From a checkpoint of a small mixture-of-experts model trained on Wikipedia.
Size: 13 layers, 35.4M parameters.
Below are experts of layer 3 (counted from 0) of a mixture-of-experts language model. Rows are named router (the router's row for the expert), gate (a neuron's input weights, with its number), up (a neuron's input weights, with its number) and show model dimensions 128-255. Each number is 500 + 40 x the weight over its row's rms, rounded and kept within 0 to 999. Numbers have three digits each.
Before each expert's rows: a language model's description of what the expert responds to; "mostly gets" lists some tokens that are sent to it at least half of the time. This comes from a sample of Wikipedia text that the model never trained on.

# expert 2
What it handles: Pipe characters between cells in wiki tables of years, names, scores and parties, plus semicolons and closing parentheses.
mostly gets: " |", ";", ");", "---|---|---|---|", " Hor", " Le"
router:517451458522534580586501494469469500440424521498559461435440479552507540460511481452513533523512475489458548571477455500501497407569571463499600406537445486507517519489479514531487521529495507513450455583476504537525510572467485503564499470533582563468452562526524485486498438537456478501506532509471431496471494487576487594493534468463425514471460427532466573460524551545471515560482
gate6:511487530431515512504506505461532534481526573550471475465478451439470536518488579540423543480564504528500589555543417517472464477559556491550485409539444542559520480435477550466501486564479539561495511491487475486450473511502503503478475512531457513522452559457467444492538462432477471582500455484454486444538490493466576490511494526458500504491510497520490554502492570477430462568440
up6:448511521461568550488526504487558578536477548512471514465495488577496401561457532459484518560531486470523401539507517436472554505490566451480491432467504424523524510508428447534500506552483497477481497547552595541510474551452475514487431528508469502516468508497455535535481490432512554567454412423420469498499461460479439541482540589524410511459557487559468517538528507524512447532469
gate7:508546522524509515509527469501594455485587494500525604520481510583564544498553555524488486567475532551506554504518536475519485484548498522471542502449525512447417541419521534477485545548568490556511507455496492496457436537436472448418489555522565503477511518565539473497438476449454491534561481496474505499543525431447500607441503489506445497530522570454504499478460486483425482442581
up7:497583480497556477488474508472513544516390523483519533497468497523460490513434504509489544489494409462470489472477539482519522505458494457471530487465507538573482486454509475426519552509521522531467530501539552540434578492494470463429571485473465532534531492502452453554517457351519504461497461519484593500582522472534499499494490471594502550496479493561478519490570518552484533490374
gate8:494589565478520464399522560489522527453452484458509533550514491453609525531446543469478533473523515436501427560530516515539542474511479458477540535476519542554477509455480519458498534505512534555516442486446416504562489523494482531461452410505480560482559463586506556462499486437470509529545484443507450504520505484456444467508466494512501484492461494593514585526517499551518489437473
up8:506555479429539590527501507464492497505570384483439477498477554514520446510535536520464540460486495451430515374469467448518437561443514527461474538529497541539495485456564395477473466497567528526456543529510504493512536540517541515521552514481540527464516528521622570499576474475535517420445463532575527530429497501563496484482459450480524527506497542404522502499534522440525513540507
gate9:542443400491454498467519515505521468519529526489467453459480529516411543492464513491463502497525496542557563440459484526540470490524504458526478537478444554420558462533526500524517469473479500463514495529431474507524528493496540497523459456446454463471486499441533538481478474474505442582580507440530531536449431544518384478375519439515492540454526504525486448492486516462484501548526
up9:567604464501474472489529494507468435487533483481603503514475506507492492442547478582504480520505561490501463531532507521467491452525527504610537512507492490419451536514469506521470508480504470487515508458527495516504492499590533431492480543501470520466574415533531438523531466479474551452543486527502470555516536449483501518583566499530495454527534495523479515447497505474547518499534

# expert 8
What it handles: First digit of years, dates and counts, usually 1 or 2, as in 1941, 2012, 2,480, match minutes.
mostly gets: "1", "2", " Ja", "3", " Apps", "4"
router:556456525537568476567560489500523523518456440382492490528456493544492473557596513486422461475520482458502503542536496530482603512457607491491562444488478491472491513468464525480642593506534537506424439557423477487432499535533544426533481483528488501453416521439446487476496518490448460483525536487494440482490512540506524487560518470506510520451442440540499537518525497520519519518482
gate0:467595493494558502495443484460391470452501529394423505509522470526523465501565468496437600547479546496468520491442489520477495472460447481458473449501493498499569494554512500475524488474504530484530528520543544474496523536515491491521489437491481469456487580499478528431518505466508500497464551472524499419549557465440523469525486472493504512530469492530448563490570469499477450494480
up0:452586480596431479535472486450508568423523534501559459473497505595445446492520526507581508483460526442447585554475466521522494495480425500571489502500537497469524560495456527483442512451501550529492518499495444467449575469514459515600456451475493562441511520507479478526440499504523509503540456508583456511510471519460560472524456456480467568520433517570511499519512512503544476505499
gate1:513559527477619560603548563507516508539460474496537503475509470497567473495549411503581572449445499490505495509559514483411483538500501542540514532536541532482557521542498464549538492516530518476523514496529488464468557467444525509486517521476467445505573569535480509463490548520514513479505443498476535501555498524467524437521483494512520555448548468481510498471549492498475467531457
up1:449514516542472520462430524504527555477532462504503455508575482526470565558462502467498434533535470475493472478498504455514517495514546484476503462471543483490478487629620437469504457432497510477516511546460511552469430472523534476536501485569558526499484520541553508531540501552458524501526524547435542526495639475514522516521462467515553551447448472438481459513506464508546478456497
gate2:470512560480500526522602452574480536552503401517479499489494529564447464477529493455522438523516530435485499506557514536509532482499509501495543490460479514513489463510541464483527526535458499527446531432469499559529475493507573405512473520520516499538547507529492500502509467502552435501580462504443565554508564441461487508493528414508507392468457544491502525464507510479473524454517
up2:431440546543488570526601484542513549528506441537446512487459520585470495490533503479558453535519567447456522482581563537512532494496460505487511473479465518481449514526553487499553504515443505520446545528461493534557451495495551395497460502536505516550479476490499478494529548503556457522591490515457497551499550440429496529548539436495501470397443501518495601451489513463502479478516
gate3:518469529458437505448529469433592484506526481466488459503526440477375543483453509473488534497477474509530453476516510456496494492463426516532509533540493500483542428561568557535459485517548496463504521531499399493509483526559512503557534526525499517398523420526472470515412505527448458492496498517490512516543486406545522509565498499493449526476485519463498551448497508514445525457525
up3:461480523416497519470503469462517530478536553502515471494544463465402543459462470491503537523499442513599456464479519377502451520573515578493483566553449531479604497531554570488510477442514492455430447504529473463515364515514585471569513536496461549467474507468527478513493448548477437545500492529502540516607474451519471543511514499533501482501557512494521540461495536521480438467493

# expert 3
What it handles: Periods closing sentences, mostly before a line break or a new capitalized sentence, plus some commas, closing quotes, question marks and relative words.
mostly gets: ".", ").", "\".", ".\"", "?", "!"
router:480529473554572594535464486490494475444496477511578444555460513502445540521514516458481503534469574451489471499432536525478553388537514568518499517491485502551482475471536550469518593508537471618484588481477537535418503575487471491507526495525496521487525569527469549450474478489514533472530518428518466479476534497503434508471539475530517440563542501536482533505546492500445518486408
gate0:536493511519516492498484486472428451444509498509514414591435512508576526466476484462526520487491516489512537516525466490461494501480483452473497515511493555465469475444496550478444474516548554550445498491474493529516487528547432515463504478490464534467455505556521518477414586566472518510477503539514445461455455520548486497517499511394525461505587489509556461497487452476442485478540
up0:509443498505497495526479568509484513466556483474563444603476520453439497491472552505552464468486567480467553438497505501557451546536492450489484545504448504409515504455497524483498423425431518516471516476515473512564519527537465505502515468541472456464508540546479536461522495439506545554463456623518491420565487510477542503501501493444469524524497537467532567538493498511479498517474
gate1:528539480529539496554508539600485500478388448508530471447520463514502420513476489490502578454530568453483494514506507485499542510529473504517553501449508502475474550544477517484452512441466502512454473467478512592587503571518456441474462529510545542493497470401501514582488491541595541530449539541496443467555536491509514546377552533656492542458428476516501451482487526434465476556497
up1:508473494464453456461545440466434536449544492517501475534485513467563504549511449516467429522493522503447466489468483441541538535445557494521500450505442483535453476471517486572473544567508460487517535500511517480422519476528514492602444497457475450486509511599539505506516536535496477537604457505474446482513523449568532500492466480467458458484527572514565584430514610518473521505426
gate2:558515504486514435512452460534472559490440526413484489527565543445493465464459483500534508499558560526489579502518463487579512524570524463534470515553550472610499451503534397531495532472479448569490457461518534462468457483566475485469534504526505446582497450473502471466564483506548438460508436526468448464474439430538464477459460520523572511511522494509458441471458489436515545530442
up2:529514490503547457510454477557439538472457545470445502556604545477505512465528448527519487501559540512514487505485481520504480586514471487510476529523520465586482483540516444500514550502450484526488467438514462444492482511510521522501545532506505494537504558490453480517516542505527445427523506529482447493477486453564434482395499482515517521464542530478487438509408514477497568505451
gate3:461562542507488467460464578509533590477382388511475474530433502477453480567468509567491474477457509500504543430481553438482535483475456540484475433462483475421497528541467484507527531512510535493530500515473408537556487538508464480490475495533530499557520483480508527642471565539517474406514523546489520470474472524476481549482478459501516526487517444537513509596552521515483551472503
up3:561429522450438530455525520538577477560486488500539470474556458510548511478522458476563549561514495519587540461541559542540423579476537539472512506509433504489499479465485514461504481493459486472467446472539499497461521521593531531464535495466583493523462464490532486384505488606500502491483468470511511595451517483571505497476583496477482462507510467496381531475508487468487511480455

# expert 13
What it handles: Month names after In, On or a day number in dates, plus spaces, en dashes in ranges (2020–2021, 8–0) and units like ft, kg.
mostly gets: " May", " July", " January", " March", "–", " November"
router:475479570566506450564507475547494517468519520432411495462497510492539493554547487515472541432555491478416544472484521560521513514500470532492509418533524478449483480465563520451510451544502528496432503438516522499498480488560482423488509421496496534444410486506476481446504487533426507458431483476450435544477513580535499495576515553485482469473544436522458590593513493565512506443476
gate0:515489571527577560526490518494493591542525488497511527489528514504514459480502500419568565547580554498530482389535487574450526519452420451570556575549450494513511569532572533463511499463488457496468484501498502604526431480464474489507531556467527488507523552478476478501459471492552444470487544538527506462475461601476481482464450545447511522487568489472465513518506443534452430573469
up0:472442537527565507546464466494546557480513452492485506541492530506508517503507563492552552541512513480526512408473451524427489439451414456569542604526461457532533548495554499492562545454574524459463459502499460560550493487439522531512576529482542541538538507455527489536488480485556494451506550578525564460502509590470450521532459530458495489458566512432487474547493469467459468501456
gate1:518483533541444423491539447455449567532499454560550584503441480455505531478529502557498435455573557456484547485427498557450554530542559450475510527469522477474537478582474462502492516391537486493549511513505548487444486489517535506464477443487536539550508492479484404509523470401510503519500499477455490503530412564570422462428553609502505460415526496477521520505459477523453476527521
up1:494516511564455485551542479445488491528522401515534565540451486429584505472493476576496447493609540489443563562468458595472477518562551451471528467455480441497508428500486391516540499436501525493611475565506596460454533451562517439449511523508517542470457500511514466531535528457486499580517553474433511496547469545559424472506529594507490473360499457481488512544525493476501505491497
gate2:483462631411558501495488490508419524548507454508474526487526516565539462489531491594536546517476431497512459477502496519518474444463561514461528571502456426446504454522518516504464523450487442565485434448519469570550527536554459407565459571499501555592544481467462530425501543524530505453462505540557455483550485455517495494447480445558481458476500469473427467506445543525456481539470
up2:515546402592466528499480526566578431502515581509512502535503550465483546489510487469500449543544493491480549558467427461481535512553484547598493415494480533562522526456507457504505525542542534477502537587468514409548486527456554545485499440544532465405453475527522477555532463444455511566524525488478516536484531529476550502562528493472477567468541551488551509513520521504525548495545
gate3:515524456495484472528547506437422464479540492452452545484494462491526460495550507524484559530524541437433448476456517478543466498444544480519518503500547566532489508464483513478494413509505473477543462489435560519520479410531553494476554506476412497448452483466439437489481468508474525516551511511557442560537537514498480568490419542523505503446545537443486511525490453549538524424526
up3:474535463488483492483563512458397471517492494477456591522517506497523524537537519480467507528562549476491426533495532498507483506454485449501471515509491476517522475464518478479503459491508503501531502425484518514509505391537540503456560483514438494473478446468503497520513466528507538586548555482570446566545561517517473522484451535508501495460510553451475441514493436464543546427553

# expert 10
What it handles: Forms of be (was, is, be, been), not, also and the pronoun I in ordinary prose, as in was not announced, it was common.
mostly gets: " I", " be", " not", " been", " being", "I"
router:518445494502539429494444462525584489482482483497562543437516478554538537479573506556510520513461512467464453527540488523562476550572522485518516507471457553506518507478468492544583510505454523528539509545557504484497476498512479467380455532434474417520542540517526421539484530510512574481503538467499431485492492461502474515443552473499475519477521526503442569501565467520565525465504
gate0:492513476468533438485519453521593573485488507446504494436532485525539470483465532509546524501469530516477533455516461474517492511457559543508486538494504523541542487419523476517545505498504559558485421581511490500501424556444503436542522491513552494507560409511513526490507580489509496427466475483406560443497467495567522515508452485511489487489546482456447473444477527536538453495491
up0:491436472482444448475490497545530452526471502499528522519483472468480505498536539531490466564491543549577522482500460421394520513471519512452441481551455597554471494464513535511499477458422486471530470460504457497463484514558456498493538487479440506499433553522525488431546552516541504459481498461518487632508463499490507455472483550492477463520499457439563477540456480509535520512540
gate1:564513492543534412510587517474488489472427514507533465526487523540529527472486540500482507481464523503514472597512432430537541485485552524440509489445496473516473546475533562497498540503533510517484520560528527449570558600502464472502547523358499520533453490513488489516448483573485500497612535448540462445541462484582505539532475536524491456484472474509540378528421536489541461431508
up1:509505516527510431460600505473492514446425556501526490541513580560536524461480518507516494478464518510502468563497502429564506501486611606461488455430462446492477568480535518530458534502541542511495517572504542510523553624538478439467497533381517511516467439520510468518465483584471534491560529471546496475550496482601512536479516528525522487488456483518500457472461495511534483447519
gate2:545526486494499544493540482505494407513529590474420521491430554533405496500550507510464503488497538482494483535481530463454395489527466530496445559499473500519518469485488455541492507486478511464507453544473464547519461591543543514466493528494478501445508563519423511547493442491508529468573514454526471473530477464525491475391500491531467503477560513469482475466513530463517540495494
up2:476538474486485435528472508511529568488464421572515481540524470521531502515489514478539490525500554523553550476533514508586557493481513478543603512538535476497561521544581546493434482450557502537508564444557470507474506371517411538460530491546501500501483445533480500481505512461498471563419505497487528558484482514503477521577503460476531522486468537572490462484469492595464548451494
gate3:490484552520537523519452451480494456543425397561475485466441468553628528549447541546492499543556541503455385481453414505528486520549412499502514508469477499524530497516420563474507494456611537525578520510501440504511511554451455470430500526457503590458489516520465454541423440517459482491495505502489522512450434490556450515466473586521540489550490575508500516559481458498451551486507
up3:498497464492546538435530486421504527559360487466459565463483469605554535572515490486565497515531473482451474534512517500484454500588460487442445508512532552511487491514404528535516447459502511532515503569525467490538547516526518467457435540502546497434538481543495498556443421514504549514479503498494502490465464418500538493458503519585520540559476502454517559474436456516526562493511

# expert 9
What it handles: Individual digits inside numbers, chiefly the middle zeros and nines of years (2007, 1919, 1970s), plus times, scores and present.
mostly gets: "0", "9", "present", "8", "7", "5"
router:501532485526453543560513497451484506519439478466454423435521537522459497533518510421533543510448449517538455466459490502431501516464525530515520442500499625448505486532525484509520523496575508550406419481506484486471515502482520500474536511475470527552422541437502589492485541516415500471486525478480433474516480622480449482519485484529515466436509579477474577490561509550527522551483
gate26:463522539478500498481474463404465517448532512477511561453511540527418508504487508484441478576537537497544488500445555439514543588592497574429437514466492488534433504464561460543503505573475538483526538537522466469478523502501423541479477483499448565502414483487494444459474511473563531540473572551524433456498533490517492526453454491510502478497551567532557473521517439540561523528521
up26:513415462533547492529529505602481510524442481513479529583492462477533524515530549473551560444445451523444523477502498515486515444412519455553551416498530464521580540476452545501531493444499493477506518463514503464531509517509636458521488512540501445525515557530496528537536474559440477476527373459486561510516425534470517489524508473507532568477467454485484504486483566482480469491476
gate27:479523446516511529526465520516493451464473512556417416492564433492549510434515503521512496465424554464551530489550436502529475520504552525485542479498568469483566501569596561519463440537406442442509530507601556497470513547509524494448527497547538463531520468532480514456472444486475460529476501532448458527541474526490481545440425482456495515423544476489520562501523573499508467420503
up27:513574438513493493492421486460499511505467500559441575506488439581560531493510497468496429490460548469526522558596457567445545504546508543456499499477525454542470528500572572530473510535450419508552538466523446443525565521495457494464501526523553481605480529531455494489470543513470484509483527510471473481485470489486457495421424464487539532487526531514539491494476500610521514440501
gate28:475479495434448418532548536526456504552567562538502458499495452549531468495469523483462512441507547481524481503466518475455454539520545541491509511551567500550573496588515488534449470493568488492561391486530507461454606499536503473507497433466422497470527473521490543503446559436509527483471483582429490520523537518559505499522548478396503551551505509593547502461449527504462483477506
up28:392528442519478462463496400566465508457470534482510449477524469446483513470437470529503485561506429487429506477514449478580478508551526500542474551433475465533511526526450478451474468509479452456520493543543532581499507490514439479517473485473458493486527433493582428484522460511419482499540498463566474538483545526557488540495472510497487523462459549552532479516513464556557525496531
gate29:490560382484507537505552444478437547467533559542483503516526530559511510515484526498526414471506477535547525510505529448471534512549463530454515529464435496486519531496508415462438533514591442513513534509462509508499449482502492586433545439476459395562525490483484430519459550530505504445530534486512562578482484502554485546465476503567464442479568552448439488456552559447473550412492
up29:505515449499474585523530525497502578487510487521481534466561471514515450496502461533509488565503487472565443476554532441527553512503419460465475460517483509533484505463559481497484517542544468510525534475469409501494474530466488564312537474500503515445469506501520534490453442505507447462493514509434508565577499455466469467503482567452529498427546558456460472409516580470490465511561

# expert 7
What it handles: Wiki heading markers (==, ===, =) around section and article titles, closing parentheses after dates or codes, and possessive s.
mostly gets: ")", "==", "===", "),", " =", "="
router:476498579513503505529546471498485470360498471502483433456478505525537518494553488507460510497477482445443534580423434480547473477532506479439586462473460496467499440483516520485540543530519528524469522490532439542516448543508506506407506554547515506482416559569516605491469485474494516519501503441442504430469426488481543509554405455505517529551516400542509534486530549515484520535539
gate0:534495536458486494524457462444403504485432522519465486474519501507486503483543528508453485499628494487599468502542475537496405498543496473542494531495491478565548526500526489512541489576443561483523494557504503457513547536536449552451548446557520506452419551497432457523530482558521483506532445521557521479486451533415487465391497503574467526527460550553591485508488432481489482592475
up0:487448497520544469497515488596491505558544550527449575471464529559477495587446583557549497529485557519491545556477510456463464507497469488520486499519451516500508516452523500473508499554488507436511542510541522517522507545532486475558495536465512494543529511524519397530549573497581512421447485567495445599494483531542534469548541473540477546472502527504520532510484468501608484538503
gate1:498530461513526569511458443530512538493459444469512451566477517556490524513580488509498527528469487551573501533453542449555435484489496517480559496470515456498482541462485473442517438556498491480532494570485504462463439493563487509438567550528534518477534484528518507517505540503438455488439532468486524505502499532494536477523433590545545559623486545408445541528451521462527534505572
up1:510471536434515469479533513511503484511542545522491507453495482417482499485482472497502467429451528480499494507511517539550572474566496521472497491558476463570516457553551529520483527504475455533548468431525507543463477492492520393625459432526449517567502508433505481503492464514518493547519514518530502464465546574602442467521538472498429493475548437562600491484464486573562526498500
gate2:512444504567535549418487526458467519490436573492504468505469513514521482504526500527523464494515549507513510548542457439511534404492553497501484488471486445551530498482470540485480483420472464516496516516512472468484528571470489518482495483547588508501452516436472567497509471446480556511424494471472468417507522484460481533499458500518526499533524563535491530495434470473522443507466
up2:560480522569516489396512524466470501445457557436513494494491495463525503543525506499548439430544534497518512503508440471481564413501502489497475536485496466530539481428504508535500433477472486476489550519503432479469554545473517499500517472462514472530467537449446502544502472535508542542471449466509481459478477471427508534538451502525520508510524584539511534439418494466524476549433
gate3:538556524545517563402582436493543521483463540507525526525531568459495542490492508502529493443510466476530529481525509492519537470473432561514410491443454537507514457454504404515481527496521524530487448517469520558485472502554478482537501455454467588503468490569533490440514550553500496549499502511468530444525458444575504435512590529466526451481534501529462497486385441525507538526516
up3:468483481491543503553513547525542493440458461445472517510487478520507505459541436515497461545505505478527452489445435530522494554499547458478499449563474460550463470496559538428446580493470491509506473515521511511538521522547508549455512449477464540551477522505512472542446520493444500467530456536499509482451491501401504465569511545557581445500441536522553460514496447529409629534492

# expert 0
What it handles: Common nouns right after the, his or a, often before of, such as name, song, series, club, season.
mostly gets: " song", " project", " band", " version", " site", " area"
router:570465508457546466533460542418505522410527490465564530399556514522468577513517508509442526525529484484467508476551456516489536480491519480463483464465472535478467489561489564553509490477554518498493520498514486502451452533390545457526451559517491560470486538526478447530572478500483516478547476552439466550501336575498525519537503540563506504521521568531531473487493482496511524499538
gate6:534511464472522507523451528476536488513468461442512545533577515452523519511509500505436522459464411473493458481520490471447522572501429480474542475504468518515534497494544528431587456432470480510500531375504505474516515409503503533521415526530574449468534496554460429525535494510500428522574503511459503524446464580501596462452551570535492493511469497547489442510560480510508513514447
up6:474480536471479476508486450541485514440537507534501448521452517508451473539510499450503511509517534515481518536467499484545467471526556487514440502488529516424433532565472490546409493585543546504526543565480518541510560486492593537478559450507496530549427574436462523487483479515494547453420506528573488471541513454532480508540456476487530508503461516498468532482449473485504482524545
gate7:542495458458577519507490546517454519532480592511445506521574529502478549461505481509536479561565535525505536525442458528575505543509520481591439489494505518527460491526542576499461567494485475456469561490446496474459503473431533521526502548531524527462537522566506456503574499461460476459475448451569519504536510514523509470514588527592508525536446514499453508584491545540464494495462
up7:433497502497499519476470481483466500489480472515537503457485508481516441470557502482471475475506453488517501528587559489528525441478427535524495451476496447502539528499494499551491506522464525526481512464594622538550481531508541510559468423447481499490477500458548434539469505486548455472528529455457469488545519495555522539504539487484569466533544528552488487478453461524522491422484
gate8:573499447453476455526451510514502534472449499482510504547582508499473615516569496519525467498443508428536532516541507493516484493527572555550524486502519471505469568546491483482571357552435512484541461491557497538519475462480503539486524585566474500469550507504505519476490505511515486542433496484583517489589451589606509366429475505562438594497445511491478502468514519471492433480498
up8:512534549558578553498497447462460488483573445514534488489449489525505433496550463478451504542507471516535534416446472547477490442462465508425483525503473580433516412495545503506515561454494555538397543484499470431491551513527549520510537493441511461478521557488485486500567531548446507426507505505479469470519585471503523521476541554514549456550494495532479464484571472528456463518455
gate9:528522481509473574510494511457564482529488446426470591493513615543524565476492547518504525483490467552416505481578506519542439452518417456491496526541505543489535522515486510584511494483510449475496519516455511466511548559470497494524524537509583412489571525488509584496546494391505488575519500535518449522525486500578502488513472458471561515500503472436526486515445470530493523533446
up9:535539466539476505535510463500503488524454513484564523517440479508544466471515522512441483540494496482503546477478460442462530499510445526524521551472547474488592523505532520474458506477467504511462470502452510493437472502519451507427486532525464488474439588480454424512505519501463514469532517502454482523459513525484480544516430496557484456552466532465545509489555462474530488492521

# expert 5
What it handles: Modifiers and determiners opening a noun phrase after in, a, the, of, such as early (In early 1998), other, local, small, first.
mostly gets: " early", " local", " small", "″", " located", " large"
router:492507474579474526495536493481556465531446480497562526550475498470488529481492529513482522489453513494527535495501528531428510488455473553536508508491474500522451412507500483496585498545483527521449470523477475477423459516560494482538531528524457518588499492533441471541534478455492595467568594418458462493496487533516440526425538538574387425511537505593490481500530547404516554527436
gate6:570526474533471476492559547594591525526489475498511501497495476479483498433496480474547562521536535514518547461549519507541485455426396516506504580484480516456505537482481479423401473432511505519517498457521554541427450469537472517492541442464540467463514512546459543469500542480581539482438438505486483452441427472530474532544433483544501485532521486474474509530485511523450498546551
up6:582499556504504565488564516531501577539525487537452518472512482472438454504533481531483460504530490504562529512488563482474411517563566511529606515596500439453439503478507530444476504492485542483465473585580487485516532524494437471478530506479528503434444551519536469502460529551468458519505434540499445509527513504447534422502488474484549516401538563476510519544427508532583505492530
gate7:539494504561478532474492538483512472553450580526395567516428451496490558510437558519512445509497511469499526471504462479436529451476535549487480417490517556524500457506529430416501474557496485498499443536496401540491471587488494514535525475468507495511573457471561520538540429484506451495589521486511437449536512451498512468467527466447503483442472501486506492497466588531559493481566
up7:488513444508507486523448451527515507474523517456559428536530550476555439467554474490537533507525525536434543529532514440477579563518502526521539462497546505537475492542470591508509529501483464478564557415422534524481494477508494508468500508522451531525460501550519459456459614483547548480460438457473513570440498542513508526485487472558449585546530460504514492512461465471431513532462
gate8:491508490494440540509529530557498552497494496485444499493485484517547461533462452500589468513408458503457522463538463469454574507596486444433479454452485469513472540494433512466538543439511524561506445494511476496463507514463502461524523525578510533560518465532482482483552465483473480492457592430488492481494435479500530472487533527520550559509457530532515538584514481464484476560503
up8:553557451484549499537594487497521499514493521544460573538495543473507498438442463462400496539512428504583497568490494582515471469499443471469483421459501478410528501542516509560484509550462514517487503500442562509459526479622512548446489501484506489521502490466517515468476466512504604487533491489546498480475489524509475486459553523530526450566543493459525492500577597586486531515522
gate9:448526438524469456488453519474489503549444429431562513574499502578454503514483447500562450557449462480487458525440568535464463470440481494540543463540494537536476503375447480483524527520489562533507484530523531544447425455478465512496479477487388497469511519518534509493521493592501517465546453473493523505479481535521484510542539484483429526519469531524418531508533502466541476525497
up9:462503485537482412465518473488508505493483421464538520577483537577438509532479438453569505544494472471466433508413573519414465457473494507521582476531461521545491488372457529518438507536450540491507551516498512536467461477526501531495479483480409546505559531504536479494528507533444523490537436454477546459478503514470471491501476438455420498525478511498432525534539527500523505546448

# expert 14
What it handles: Verb suffixes -ing and -ed and whole verbs (helping, made, used, moved), plus clause connectives like and, but, while, because.
mostly gets: " made", " but", " used", " due", " However", " moved"
router:482479498521469434520508469483507428468429521528505478469492495516501442463521484438442517511555524428500426511448539521506457432426517463478472486482461535524500488581542467475476503473467499478515549569473469524396496578520462489523494502511466511422449511455430502407531488459589531498461500445497499462476502523516420483550501457538446530471531528538488452513533511469499538496522
gate0:499506506514580457517506539469550364469471536480533554486471466530440521479484490431440508492524511454521545454495502471485455411488482516476499480506506489514489499463590502496468449554536563472463481503511567539521541542543506450445521495571453502502491639571559509513489491543568512510510496475493500535559449460550510517418579584537515502498489410456483513477525534467470480516488
up0:519455510589476543519502471508510521512493506500493449465458463440523532511540512570559466487425474555499495475501490495483537537519504446483521563564462465517456432489463508482456518482485416556570509484467473463466527459505530493526499553512504533509530412529504525485502591465475469507456571513491568442464575564448569480521444429520494574482464527542488533509540478501510522459545
gate1:510550487514526497516492456484570570502494530489497459523403507506559570542555500498454477571513510577542499467451551511443515472505458496475478482475611547473435477492474560484536511477519522471523503573465536489507490526487523384518551519492568477491518460479485491534513493397454534451498468482490513414479478513552559461483480580555461544563529507520565517504535570489614511535497
up1:529504527500492512564475490553503462494556415515475522453506476466560436460539514513515548450504530559441517456533563480391489495502460536503579534423445421478465484473489479535511468530515463472467525463495479473514463476484467491483542472540580464437521507512552524456458447525534447576523477489516456483531510533526488454467390553554529454500509510467381460460453472503435554495471
gate2:467556499510488482620437517496550495421477485502471507514421478489526546554470484524519514516524554536497481479521500506493448504505505473541538488483543502442516522520509496541411508464498469501452492555538490533490454495517557517513527535439449539520492493489481508456508538496508529554431467489461465453506464571427494522500526494496424570549540473461546512593489471506515424514416
up2:557471491508509492497512497475496485559583431515475532493480542419503415520455494500556509473456430488548451575495495444520543465511497536504480535503471544588479543505503481476539520514497529432526477456495571447458546500512484541419458442470514451472525543482486421547526468465437481477615565429547522489485488404510482472469540522493518495504423486515496502500509499495504527464498
gate3:497539565502493561466531462536604491498554490502467447467520517520490487435573512545507510517573446536538415498513446460456406558514507544535457447514452497516374524480524480498506499483537523453420443537478479480481507473518522464486456500538519471458496538527468484446452468470456543485566507474498558438486470475467565493470541568498495523403529448507459530406556457420497500530494
up3:425534468511472543436480414471480497456531434576462601483526482468535489483584544500513477516559536509537514449526394489482446496558489571458468546550450520443461470509519441505550437460522549503483478494420556504449481490501542446512475522449477520457484522507484494517422498469504564410544517451521523529461532492489477545494537568540522526458512555471430494448560497478503514544497